config.toml
n_experts = 64
experts_per_token = 6
router_score = "softmax"
routed_scale = 3.27
router_noise = 0.1
router_bias = true
init_std_router = 0.00974
tie_embeddings = false
train_tokens = 862700000
Below are experts of layer 10 (counted from 0) of a mixture-of-experts language model. Rows are named router (the router's row for the expert), up (a neuron's input weights, with its number), down (a neuron's output weights, with its number) and show model dimensions 0-159. Each number is 500 + 25 x the weight over its row's rms, rounded and kept within 0 to 999. Numbers have three digits each.
After each expert's rows: a language model's description of what the expert responds to. This comes from a sample of Wikipedia text that the model never trained on.

# expert 44
router:518508478507463502497467494514517476548497545529540494475454518543503495481497534515516472516510517483467518531536505484457492506458482493470503513451525500515524514544507461562443574514492515493471533476490518513480497476488516478501492492550510535516509481467478488502483504552513491511478522493480471534498451485516528525494509461498514444505476552488482521500467512478541512481548501470513531506498534488468516455471481479528496505485488524506496497515496497494464497499482482
up3:473542500483507520474460514505537540477497487490489511483517513469494514494538532496486464489494533456510523515526514564501502502555464473478481487503511478467496508471487535545477497451476500527446507477534493505488500570512497506521490511560519459486499514507489518517491518506479466491480465495506469444508467469536482499463506503493506484503472491511506509471475521527480512497493488533516488502469532530522508509481448472446509488528440474529481500534484493519517513517448509
down3:532503479510483507461480518505541423475509532495481532500486497506506477470530495482495481501521535516473479488454490541481471540515497461516538505458545562457527489528563515516489486530534502474543537483465492530511534504493491523470531505531500500504521483475470529497505507440473486508474495494478498480496493529516472551482483522503509502466474539511499508492484487505468514537539518504502472543503504496501471485485472487521516480516512486507523483470494467459498507564515504
up4:487527490503526504496462480487511476495481499477481500482505432475496544510479511497512500510527547511497515485499475468511519480552518510493507525505524478491488460517510486468467485511496491450487512506488521547459539505515501451533481516522506490531568515528479536491476512489509516497522510545492475483473511536537489490513504489503476553491511453528528508500567481484512526522495516541461484475448472543543504460485534501513512488532473506512483528498501511475485531514502430
down4:483518536460539489525491495515485497495502452483523560516455478476516498510475526490470535441487496526503487507503518501488475547519509506451497529485529478524543589497507478527509472495502455505519508487519487486523475535519449494528514485498492514510490495505470561502490555508517491461481563492520517517541504485446549522507507497510525477478529490489512488476463485499486509500507528467530532470530508506527527486530525517519497498495490503524498466519500508546493492522526507
up5:526506496510526476529531511483505573512551468483501502504515512510538515517478515500468507485533496525513487491500500481453558485505548479442498519495512503477471529450481486538497499482529538456486498521515483499473487547469448500508483533468521504499542499479495509491505489527483465516466496544539504492521500489566555553502494516523463547546542485503497507489508499476518514526499473498496515494503541476521481496503488477533527479491524536508520512481513532483463529497504493
down5:522512474453495508486465506481493502533515544494486477521476513501532471443489467502553518484477475517501505481482533508512494482521503475507452533480502529485490512527472493524510536513498534551550528463512526578539483492492487504470469477511525496528530530475482502501483499491525467500515504507523491532487500500509509526502488534507525527514496508506494492488535471528532483476488525483457544488473484493517470520499506489518512469513522543518577487506490463506484502585465522
up6:486529494470521507538527490469508526461486517455472489495534487481463543504519545491520500522482484489520538480555529530539512475507448517460456523432541500495442483505530493469472494536482482494465525501529495488505519515472485537499528517512472455520485489533464529520479517508492516515500503530486480489502531500522542493520471500521464501482490484480524512527447475496519467497485475561526511515480505510474457467535488500524518485506545480481493498511507494492481539504491507
down6:500515523525532523496498500522478525524482500565500455534513512523497508504481480505478499464504494452525506500519520564504511556509530531494479514488521480478518495515508486501478495480512496521552526457483508456518522530537514494478536506515524451493511533508477480524547535507527517540451498491503491459495492477506453533465502477507458482519453521526505511523488447526510476468482499472501492474510503491454525482490510513473492450528568471502479515506509466532486492473478512
up7:489519539516555471524498545548490507476535492502486499493505469519511527481488516538482477532525526517520488520500480502486479492503556517507523461532511469491529499481503528537495468525473521492514505462531491535460494478515463490501486491481453511476507527485521489504512458517516537484504510521512477530459504517472532492459488488504500498525515479523507510492463548527478494505511510511518449478478524515524474453511456554526489450488539533469518479532506476571536472483488488
down7:476483533538551495482520481453483536512513525480535494538480533536519536515490499491476472510534513519536528509474457474467472535521460533500503530472538511467533491472520504443538486497467532507511527461487485481494481494466464511493470501510514513445496519487497540503484465498495512494476494452455488527530497525441474518487492514494472509454466463495505511513486509501515502535500517541521494500483525500485512448480499493492502514538503444498489475520527510454499501487520536
up8:464512511523511482506516515494528496499503459499465504529391486498513507503521484511512477524494513531548532472504443481515516466524499514522527505477506521510478498510486479495476523481471527505485517481525479448516491499517484565509544503486508492510471494444469536493500481495445504555482519523468507515506488501521524516480478459456518534529554533455521491501498481517500531482515514484495510492466532506508505535478529467502539491462502503542504478526468514520492481501488524
down8:489483534498529531492522492523531510468513507507525493459495523576516494455463476518516518470468538498502468478486499478473510509517471564513499506473482498497508571525505512508482465496520502497490509500454484488465517514508504462488511525517513499490554507526470493471493521476469501522470483503520473515540472531518493476507519472533473490496558532463540509529490507545514505507561460492502530495501517538495512523494518496462542508454503487471529530529502523499521453481523514
It responds to: Surname pieces in sports result tables and cast lists, such as Seeman(ová), And(ers)son, Pav(lyuchenkova), Ham(lin).

# expert 25
router:455504513471481515438542490490544492507496515474510484493529503494474507496524516520440493517511485471510494535505473491503496507498522479519474509483528529473505492566458556468518528506486478496491530511515476474526512510480482469444459507561513507483528535506485491513495460485481496444527491443490493492499474525470494477475498481500489520481491483485504452509468498512492499437537469504463485466523500501521494484500495510485458488419508497501537507503517478503522470514483539
up2:508509452538478546506492532498440486529489520540497514487488515544514475490472514494480474528542523490546486509530488492537466526495476516491512463438457501502495494478476495517505520521491487503513521412518508477503475515484480486509465533512564489499544507502493527481488500468502460535531518511480473494490517539501485457525525461471505458520539501478487481531514486485495491550465517515495472508502511506477496504480511499528447512511530495502484534495443497506500459490483498
down2:490515505502452440532480487514526537555461470521498496503471499508493485461535493450471504523497502560491535514529526458498496501497501519501482531505463491519552512480527480514499500485480534511479516479515507528502527497475481538496514488521521493498472481533473507473491530495507514519523510484548440463519550504463470503532493509517502509492526506501510536465503503473492545474510476578480516530491453492489500505513544456509540481500492510501467519481479467511503489539472530
up3:498500489437483496512483493489444490520501494510530525534555468527491469510489541489491478494503479499496458483513504492487507502535540512521487500507494400524481510468473506474500522527512493488464511450490495504466506497458488478491522473489463491456509507515474494505496484556465506484500538535473581477501492527478524509497539481508528480468498518478513484451496486473535529507492454505490529539518529476491493486513511492485499494507476439494526512494484486479505481501452517
down3:492505485515501519478541505461479532464513500501484516505495527543513477560503470497430503479537501513494457499497477496508470569551473497551509490482500524486489503498504488527473457451514502521485553529507459477487472538549538493457479475522496484511535487490501490504522501479496481507518539506494472472457533498515499530534507493516526514542510530527563468506529517502507517507526508531494511517490514513498494518509497500508474522505508477539574502507521527526506505537526482
up4:489467485487565496432537516501500458519483504493513518447483510491527494496461512490488536497481478528509511473479493503470488521487531441522499492494508536483505545520495476492491493510500565501490483487464510533503566492504507484532504510504506497483486491537531483486484479492498474524494512503521414494535503508502526521523519450481508462463472498502496476516463504481480530490512454526462519441530505508514487474481471501453453491547526512514494522493501505507505520522542501
down4:531502489498508501544452499520527530496519431500484510496510533509499514548511509493552436479515499519555510504545482486511539440534500502519516484481480545479497472516491488470531550519504474471501501536511480503517485511534493500496464500482485478531500493526492501530462479514514519515530497496478589481500471506493480525477470531483497527516457485440446501489493486488508482507526512508505499471479516529519487498508510489530499539482512495520522471499503527436484482527503517
up5:552475488508540508489552495519486513515475487442519513503494506506484498527533496479513463498509511520522530526490533550509474450514456519502521471523536514530486517517490551458465488469484494505517460505519506501488493503507509428514526518503529562498533529499506520491495492516475467510472469532470450500504514493512527477527464501499476447521536510495459486509501495481503487531508509535481473474473531474493475511543462501545517505502482558481486535500495531504478527501497537
down5:489574528528487500476466521476508535470521478507496486508503529513536494484488454519468524493494472460462504463474472520522477524466543487500492537496498515470459537478485502503536500468487470510458465474486519496532535484503466537499490537521485518528530504461526521471518474523486536477472523519551488461477506559468511464471509469477515501482494512484521495500501467514506515513503491459548508516469466502489500500478449503498474491505480500463487489535510473541499489449480495
up6:542513495526491494502482463498493502504518528495518497513489487498491501482539506506470498486495449502480532482489468495494513501500517542500526478538521503518508554485483507496542521490504470482436488546485527494450530498547445484505500513471539547527522490520498561478484471511502447519509513458504466526530498522502497485506578534519499503481487467468519496569496471483476525521516481474501529531510484516512548495551495530487509480528506465482507474505516525526459505510496482
down6:499489522477563514516531484518521503524494496497494523477533466502458491528475476537541497499489507472516497508514530511504491474508503491454455538478502487502498469483505491473496463493455458494534513468519481518563534468473522516450516470522442468486476475485523426493500511548489485498485491499498531494501468477491503520500489451477562477489517501488501537490499484482502489467465497487449529458500494469514481500477487481494482492500520474488509553517501520459524508543510465
up7:469506520509491501518526512502484492483485451490491507531516512524478500495502562499513494481479465515533516475533475541516467510540492547504501460495508494518444473555490535534485507478531501511505531530517509529506498536495492498445534505484494498483454536526505493558511464486511481530522493532551489492480480467512505486486494506495516515525483565483501479509505475495517501485506461524442532518505504495510479467517475510486492479512465492590483451450494483509489523522499485
down7:483576517494473492506482521500486477464501480470503500497490544470516480497530551502472494505457537476488516464481499523511512514510521485545481551515511496499540498492466527452526515486529445518502510445485516495472504493496478498488479518511499507488538475475504507477489488480490471463514491489579531478474466510487491472525531478469505459485488506481535499535465519469482488465468432503484504516507500493519491512481535488477466494480504520532483528473533518470528510510552532
It responds to: Commas ending a clause before and/which/but, plus time words like year, months, even, while, and dates such as November 14, 1992.

# expert 6
router:485518478453503531515468502471497487524523510494458477516486488502528452547514489489508519501446496498462492515533513483510481486457505493488525532503471553466521491519512508483498509500476498511513546485527449483511516510550447537519539459510466498457484517465485546481500500529491496491511495517483529507470514496468490493549524510466473533506501453499487476470522468471482506507474528544468514498512490536507450500472497441517494491531535537480454475507470499522527502506476472
up0:528479499482478515476533463476491512514485494530461474488529466531478494506513529529483492462516499480533468475503502488471539498496521479455555495544486496510525477489536524546562502470464509496481493486532502496507520512555482495513462484493529474428512518496492481537465488502501478525502494507477491479476491500490458459487499476464538529478497539489527514493499476497526518540480491544521511441470478478536485449498496496493541498484528554486529482509525476527494488504496472
down0:474519506506480507489509534556444506458469508555527492484513536515481483500508483494547475553507505568515457486527463506462525548480456492450511497481495540469491509485522490476489507531531531458538517505486547492515487499493524481488494493456498471503457498520521470525506522480528479479500503494477537488470497482510481490525481491504495491535561512502512501471494500475488465504488481504562541482534499514480468499466492494517495499454483495480521485478497547497497495535528516
up1:544547481468525503531541470516512488524485471497490513494459465483564510499502521501519478521492477452482494511506512501495479440489507517512510534506526536515531498488474515492529474508473497520478504481496536485506492525501535542489492467449506490485511499466477555520471457446484521526505524463531507486481529544493503445515510535537473510494524503524485480472491549466489492484474474472539509509519509508493465495506463541487529501538464509485488481480540479506539547509497490
down1:466510468506529480465526534502523511512511436508517552500455522501518524480491499532505510478542500540500465483506488511488501495510480515502508506513493520565535471498479503478478479470498464524482509499537502445506473440501478488475517501475537441514523508535509478499470519501547533474470501512539533480483559514527466514514501535558486538498482484511503485491477511529497491518506503530482526519471510503523536457465475530534478467513500514494490504517512466508519495460460483
up2:532506492493548458518520514523540527533487530478518497529519494521479495465491508541462498504484472497458493482509506499502473532511498524501524527466474489494519501482535511530473480471545542508509490470510498537441510520517448505536527483505487529498460517488472481533501505520427517481499488504503495479518524484486519507510541473517492509517477499470535472459509495571478477522496497500490523461468524435482502527513499500521461497542451450505500482502514518452506501496467480
down2:521456501460494491514495491508512516550510502503544441524482540540526505490490515487498536495482487502487498484533473465504538503559499501496495463526481481487480459502471522472549523496494505496491480489527553482458493472478502497544465491534517473498500518481483535581508478555461503509520485557489532524572492455515508474524490521483494493495479483475543494513538486511506498523539501509485527497505514495540512489509521489493462503463505494490506502495525522452492482475491514
up3:500487463558526541455522493515526533497470523487501477467535525488496508479528518503496511488488515518528470488455504485488511476524511503499537457486518480493493445545500522497504477531499450475551465545508469521471518463513482484476500480507536510503478481465530496455547503513514492495492478458542474525503506520496544513506501527559506502524530479507528489545457511538514534447472494510498472508521474501451494481525516466521514527460489512507528505529529508507515511476519490
down3:525482479495524520511486489524489540456537554444496449484485481455509494504492513490474508517522496508506540529502509527520536507479489485514478517535499516463518436523493505524520505460529526513543462498506497444452486474484496508508523508482535486470513503472556545517513540532505512525476500534467535482481520531496471503505519523501488476495566502551512531489531466506474522476502478503506495523529543549498504467509501483540506488500499506499530523533497524509538482490480508
up4:489493532560550469531471476513488528465487506472522464508497453477542511531490501490513479511526457539498501462502488486506514473470472522518490483475450516487527465516496500502499491505478513519458522466518510464494512527497514484570495507467475541481484492532502489439539490498503507505534502521476503534480528554530481484509520463504491566473498451497531481490496528507503529473495531484514500500498476499531454532518486501506534536495490470498506466467495497493472470490546498
down4:441467488539471526492508571513497453476504565481502494451515475511490511484490469494459522497499477497482501537514543487489523502486497488537464519529487488523466505498520489468460491509481444525490517484501508492508481501491524516531489494517525483510478517522505463492525501530518477488463498533521481539537499496530466538475482492499510464536449492480495462534503505493498478523467529533483510521462512501518498467471486566471520464511496498537507451541474478502535503487501474
up5:468470516456482513488507498461546477477493540541432519503507500514509521499541483514494451481493510484493498506512519495513481530540533501493500506531512533494543544563513490492484501488526552485463491492525503482532473514498513502493523467502528486507442503497491506470540536469547501502467484502476513530515503511467555496427462488515534499515493496515508473533493502487524509502470478433441502518496455503514485509491497477513499509515487485498487544454480521476500515500480492
down5:485528500517502518520513497480453499508538507461477471503508510485496535483513538505490480483498533534496486490481484508455484536545526497533533454465491520474532500503484456487549532483492479546488492509515483512543547498469499475497526487486471513485484494483496513471497511538546494479504524488505481459500533485520515538493486471490527560493523503506458495517470513468507504514528569477502533474518495473501526514552494474524469510462473446507525499548524506529519517463480548
It responds to: Ordinary words in biographies and reports of athletes, especially American football and basketball, such as football, drafted by, carries, freshman.

# expert 28
router:502543472517504488512507491465504502516516525490554533500483530549523453496500517485534476499510505475493497520498524504494543478463461478475529505483497509504517496473497477494519531530531493516485562510457512494518500494488512533442497486554489562519529515519495486510528520538521465524509526488533475516494446520490477522487522491540488458471489528540499517513487496477475496431583505520510470499484501502523483491475478522519450520511517504510502471491507464524462517507478494
up1:599497545517515517495499479539537515479469505501481526494475482525510530516491523455560503529532527521518483513522508525499534484457499529468507512536498512502523535460492503486458483540515534480516515545526513496510497480544542506519512506513570521491491504492493514531479518490494513531493517474497519495529530494517491496499505474535483510556486482541522512515512457495565518505519477519535508511511514536498488516523516492530506479518476540468488487462484470524528501490527494
down1:448494505503515443513478482510456510529464516485471500530484510522501529490506492485446544477504523468512495516496507513498531498498491508478489486551506508495504540526505500527498508534484508521464502480514516469481430521502464483480491492522489484511502533478506519462497526460516497486499526514478535450465537515502503527501465497463525493516509495484525489469485516534500487528478523455492572493527473509511463481482504537448473532511504507578525483472459516451504497529472487
up2:512518505479511490502484524487505470471534460498497541498519514537512482501476494514485531508498468476503549488473490533507486509530480474504494486510492521489552471524537512516522455524518438515516504539492481518441485519489477505527501551495467497464515525534501482486511507492518476525467506516461469555489487546486490483496484518510476521531503497494502472549445482507464575562499492494513483506537510489492532462478520504490532458472529460474495550535505502510530513494496511
down2:520501519494519513455535474491513478522480505482461506503518465511523513496495495505544503503508483506526524505497497521519461526468508508573483464527482521518479510477487505515504488478485482498504488525496535525503480507499485495505501482546521501500516537548527488567462480520540469467512471477486500508498503500483489523531502494485509554500467482523454508470445504508486483504483476510483506511492504517576500481496480474562565477522522489510530522480499565499490481425537519
up3:532467514498451518494478480517509462528470541516505459489503492506477519512515523521495479483527540461471533498469516493493514461501504456521528486479476492445490544487484502509509536577480547514582488480504483473520444513506510527501457488520504495460497503523525490506530502490475508521489512450494496514486554511499530498487502495509537552487488522492506480484444521490503523533490530486535512458499497512477477515489524524533534503491521531503503493507502464498531523499502451
down3:489539536491517477517476508517550493477532522484511545491512479512482506494516533506482496466540509507535513548474491525470495485505501495550510521515505555491519496462549508514518477476494460493451492528499545515535512485440468486459489516516547506526515494478491492500507459496473526465498461514478523494492501483522502488498468520486490489497504516528534520525519492467473480474522519484525487483535526507501518468502546501515560505526460502437473463483510485485518487463433514
up4:528476508483521494506471508518525494496487487487459492498464475481545521483477504502510511513529483507483501474476430572479531520545497462489486518507513502488493479537480471508501530486493500509510542489501443517543527508511518566525523508531531516475540439545475511518544507466547510520488489502496512557501469500522466510507507519503513470493487519517512503481536512467477486500495509488531544497498515484513470528470501536516488509536514466489498473536551503530465503460532508
down4:480508529497525502496461452575509478527422507501527499469471486537562499491508498525531483517482489515526527505476482458536498497497554524515491484506482537473540475490513526517505518548520525507441535465506506447469523530474519501527515494508503495470489499477478481496476520484546526515522492480495483543457514479519471494536461455475531482491515499507505466509485509470545511492497464504504477516518503488492514499499481511474505473492537450504488515474478524486514506467500498
up5:514478461497491494499492510512518498466562504491475482527502485504483496496539478454517553523529487512538543476460504508513454501474441474490502499480524521505539489537477516540503476509520481490491498459505524456534483497522512512508562452514511505494522492513518512464498486537500464478513456541464515485464483474512485543499452486490504513487507505494487503481535505495487472482507504452491510457509463535506518494493445465472440478517544525516469468489498508517483518473527481
down5:504492509501507481480520489491545495463532463511545535414510462495504496520467484498494527470525456522508506509493510472524542509521500520468495522518490510470504492518468523499482503485524530494503474477478510510527481480534503490491479525510518517532516530498436497448501541502510522475509493499506508446498469470521435472507515458469490491522493499530498519516535470501509509509515487494502479509507500501465589442487514491473501536546530525484472501523526488457497507469496531
up6:481519489578510489522469510558494542506480452503499436491519490491490502537485483494500493492460482469501478493469516500512509497469483526488506482486480568506522488511462502484530499487483494479514482497562486549506484538486517536489495502516540454518484542497479534471502485473498513500474511502527457492525549506499504508501501511515533565475507504528486484501534515510514497428498480523516502458456495488497450514526495478490502507474487513478510526501485575497496520524506508
down6:497498500506494493482485487480504487492536481549524500513475416503476474487484503523487525503498488507474522515483533520498487446461495535422476519480521496497463470497471493484475527511521482556528495467475512516539449516505549482525482476515482569535527502492453478496499544445499514536494480504489497528494505517483462512505482506528477516515497509489500505508536500535497481482513490517501503481498547513499510509445529476505478506508521495495495494501484514516494501592482536
It responds to: Mid-word pieces of South Asian, Slavic and other foreign personal or club names, such as Ray-ap-ati, Kawas-aki, plus pipe separators in tables.

# expert 33
router:496477506491506508501472484481478532508492508527532483500463481506501485490496457508493503464561516518527544522483481535498504502474442487499500464470485463548493527497498509499511500532536506523495508521490518455500496476484545525480508540500454530514548485471538496475455511540504501516490480488503526498507433522480495514551536435492458450459521511485476511520454533484509498485492489480564483500499496521498472519449482506525492530503510520491498476519488533500528490492457511
up0:533500483531509493470525462530500500477541472507504491518557528491507463478470476518507466495508501513528524528495511480545488503484479541485467449507495489464495514540467505534511485455525558484515506536487547471507500496474474482481494501509513506464549509489528535476484526489530483448526561492491509491507494450491446514450490462499485504490523481488514537497540499534505525504520488509486488509467506499479468504480458458496466500547469544499512482508502514481467505495467468
down0:454515483507506505496532504480496483449494490505511513479493518503469490505524469501555448533524509570512501522541513478450495510495484480498485496486468468463453484535491528488504472451535521490508429487472466521512462519524477502495507488515490475489503472532482491481506481504521475502524503535518489442502484444524487511489513483539525530491564451525502509539492498506519502492512448480501493483497502491516503471489521482516454492516509539497499504500488500506481528427534497
up1:473538517534483497552477502541519515506482497498486512499487472498533470485478492525489485515484483506504518467512498493497479503510495513478519461478547480472549487533483473511485541513498487483516472526481482476495462517485524465505492503534503531468459460470477467511524487471449538501483511474511549514530459441519499492478501495512521485493484474531540534563473531489475506487494476495490515531546466433512495522480481497492517445512487512495465486465448531518510467480477517
down1:493522526469470492488517511481527494515507535464419479524492484468527498509527510493498467516506491494484519488442487489507499490511462453476508481531489491455488499498527507554449478484504498469487473512530525534510506502494544487510492529533465531524500514520477485538525474493484482520494538503502497479497473493510531483468513557484494517485441505506459531497526503477512495533474497526477521466501508490528503527494522532484415514520546518473501518520481531513556518458511492
up2:502516499518537487527504505509480430483438452514490505496455508481522478512496510463480491545500535496488498482483515555482499474478488494501547460476528505521482493506479511546447503496530450460514488500495510452506518489511507538510549499509491539504522548497566530489478517498496508546523482495501529532518469465516490521503521478496516495490510476483443477466508516550479495504479531476474512496523499476455533513500518523510498526447490497486548479452507500492510515496502498
down2:481529458485525497513468472497534498462519545512537514486504503500481478477487527469519482547496548492533502468498494463502511506499495478540494540536525422483524472514509502512497544515542487549504495485529525527529513515532480449473560504479473496513472462475486480497493521487477495468468478472505502555500512491516493535507473489508479487512492450509476450510475521486523487546524537490523449490504482500491442511497488508485517485510510526496473517454517487510517505522470475
up3:503487475503509471509481484490488524510514483518503497503518462496509491527506497428520506466544446507475512491484479463488448493447491500488553541516571497497532494483452479499556468488477477519498479536490487512505508530510483493498524536501456520506495517504509508543486503508483495491448507496473528531495465448507491476502465571533526487479493502484466467529495463481498482526456491457516482508507457517492497468527498527482471468495500496535509471505516509480524458487492519
down3:479522549488504477479500512500465498510514476478473578510541532492495482508472502473475524524529491531486529530527482484519450519517519528499527472517486529459492487533510543507537488479518544467513505460493454505508492527488479481470527490485483482509501456474501512464466507442524518440512516526486491512502496521506473487497489515511469509482476543487468488491499508530472485498538498539497490542484508475507496505463513428484518514519487509546471489506543493513460507497532550
up4:514507491518503459489510472554514539445501507520543513483513487502527485511502530500516545484484502482517512485482523544487526474498482518504489481472500500495501483459471466473498505455561494500541519486474459469470504552448480470497516484491505469507487485532491489501508503482510542471472501509559515536545495441537503490513493511520524504484493503486563522515444517473480530447510519528503476518461485462488506474510508510524508514514494515523480557497465487473520540497499494
down4:505440510473492495500493519506463473510500495473452509520527515500508521502515520519488548512503502497482505497532490510493479506523510504521503543528515530505460533494515534569497518556465503494466529420497524495480489474511483500515478528507501490450479534495522501532537470514552474475478509496474497468458479522461494527526475491489509475503482510489469531496529476505533490504497507542535514507502510497490450502520482509537492492491481458468439442473533466496465488522472520
up5:504465483501465473497499492494475529469500483507501453450534444479501511510511505530503496483489476520519465530507502468482478483512538494541478474457480485492520486473470520522540534487510535474482535461528499518486533516473503488498471469529519524551478493486484498529491494519473510469450528492531513565494485524512477510514524507505500503456544509481510437516482509459477501520518491462483472437504504514545478495563474522480500485502496494481536475541530497508506526499500472
down5:460505492495527504509490470453502555514543506507507539537527513454518521482517474496512435494533452472483499470505502471485520520516495480584526511463490464487492476493511484513471526494464486479485486544494528479483511515467519499449504468500526455491494504517507491496502507507528447471504494493510511498486505503505503490486536494516463492511471488529454498485468485467506464459481531490501449535518477538455494521474493495510522474533488429490482535512536493482484502504521501
It responds to: Starts and middles of country, region and nationality names, often after the or in, e.g. Nepal, Mozambique, Kenya, Syrian, South.

# expert 16
router:486504456521491481508503496490484510526522479501461496496510526508528490514447497537507483463477546510479499523524502506486482498485485484495516449459455552479467505518504480490507511449521444484526468478502485517488531466552464540491545478538489515498505492455521555531486476521498503482514486545494540506505474513496502493518479503489480509502457481477505471492534498464472536463505536500497495481480485459496501480466494499522477497482493548469442505493481544534550453496476492
up0:498558487510505487502505477553499454492477517543506480477501500560521500485554487533519502462504516480532491465507460521459505457498503468493506435508529517513498469500515493510458489482500484494528500491504518562512496494509489497489456462479506491523535506511488523464481540513472500438481467556476519465517496499513518523475497461507512521465511498493486523527434524461512498519522488482504483495521509511493449509502520515482471525470472503498489541488498472521485532507539540
down0:466518492483460492467518509497517476492505477466493490508514494528491511466502486524529506483510544522536476483511477528502535492523474485574497482485500524461486530502450465501445436506520461483495514503473515524552523490499466513521498487473538502469485498464533490526485471452513462497502493502496535503446494556498484486505538518517532532466520496466517503466534493527505504490493537479505554499482479483539511499497492458504579493479506523491514488507499538526521507495509511
up1:489493527491522482486521551526499504516508477474462531448560531484525516505512485509504507494492519535486487465479491481497496515491483515475531513511553479495485560534469495513520482502525499487521513533473487584511491473558500488475496488540496505492514505502575443490505517501521486546516483477509494473515494519485455547487458490524485496491522514502500546517465492530490513493517517503490516491541550470503525505533493511482512542486506501496489505455508516549526517461534510
down1:492497498492499530477473480450518504493544522528481485495498464525514492458490472533504486565459480483527541522511500461523475476490516451494534520516486470535526508483463523488481499509503520489528498527528525511479499509510514463493537496449528494517515483549487496530524482499430521559514470540509530503513534464497479447464494496490498505499485534491472523479517514514556474501525461506497495468471509509505500549498534468499499488478511498471468533479483503480478519483513554
up2:476508497469479516471504514494465524485533517512526521490516505523545491519485494499510507489536482562491471498489465529499511505545520517506473554476465526453523488525498494514488517549544540501527478501538517500478511440450481490494481493449494468507505461534476516535516500531489457473479502436498537461493536511510526501502558527487477507517478509495542508488495498523483506553503484472496502516490494475483472526515541507514535466519490515496486529528493498514539556509492492
down2:515531487504476527514524518526495526454487527476494516513515501480514516524537483532508486502513487521490481496495477534525481496443519469497503489501489458457537486499540482496519541515536511495471474505495540471518492501483487512505503501543470496472496528436493521503500498562474559470502533465538465499487477528472517536482477537478519521493473454461547470520513508521492500482499541516473488491477536484458476520469492485532464525500533481492487519559452507510500537471491516
up3:471448536522462496515488521524478472505491510507517488479442461527494506502484433485522523500463491503542488487478482538517511512492514514520485532496435465488535461507477491486478518494528513529488449495521472498528503491514525489479450481487477479516458499487454511477459485508517500535512528511475503489509467442483512516535449521462506509536509483518477475495473458477523556487493493490463492528513510485492529491512485504481529509504478453495489459503511517485477456500533462
down3:498536531477473505472499466485551500517498470503531522506481495514498482540483493467535469518501500491485506494488545491502486479476531451451517475489471514495468456519512493506480471495506496529502480485507472530510481535528473420513501527520458535518524474542461434486498490518519527507495496474492467506508457500488447493538480499475515536468472510485517499477493487519535465514483521482497498510478489499530492530539512462476497483541493503531457494486565523483546517480519513
up4:496514480455534485486500486535469501488503463458494504490477507465517534538495467490501439520512537489510511503473497483523555513474502556546513510494503555496493475552520500510518555468519500506499554505506500470499482482550500541550466516496498478454486460537484465492541458502510489507504543518492467529479465488465514536477473541499504482510496496511498479523520483491514488468504493479492491464534475477498491529540496480531520505544509524490474483467498479517527529523479504
down4:523477495551508501485497493519476555507506506508490523495505530483454479513510473549537490481499534507498471487518500541504513534556525496521494497497513493499528512506529533499460501482494504500500522485451505490518494469504531504538491529534504472510500460494519541491478527524465482448505456482518496503485520499554502518497513504488470554497507459465478495528509491513468447506459473500493490495499468496502478459484524494493528514506511527560443525508444476479489535514577476
up5:487508513479484459453526499506454520479511483478542480518517516522488465528511489520527445503543464483522470501515488503507521517464506532467544479482513543531537509473467482500521464464514456484470440510493473502489542489509508482481500495479475517497494576527466498525539539496498509500461473515472523512501516500532515507508494496497490449478495490493466497483531508469516469528471474450560517491491496485505489490526488554498500518490465479513522481515489511521527451497467494
down5:503507475539490546512493513476517483488528487522492482505463499527507500468532514517500455504529481488514483475558485511473461505507504497488500479532474497466524454522489497518510486496489468502524475528461497514510435476532500465520532513532520497512478491503489502491444495495517506495546466487490539541501573516538477496523456526527494487495501473492506517546493534486481546479488508456509482505480538458524507463466484484529460523492521524471509516510543476479465526549537510
It responds to: Sports competition vocabulary in match reports and league tables, such as Cup, League, round, qualifying, play(-offs), knock(out), Championship, tournament.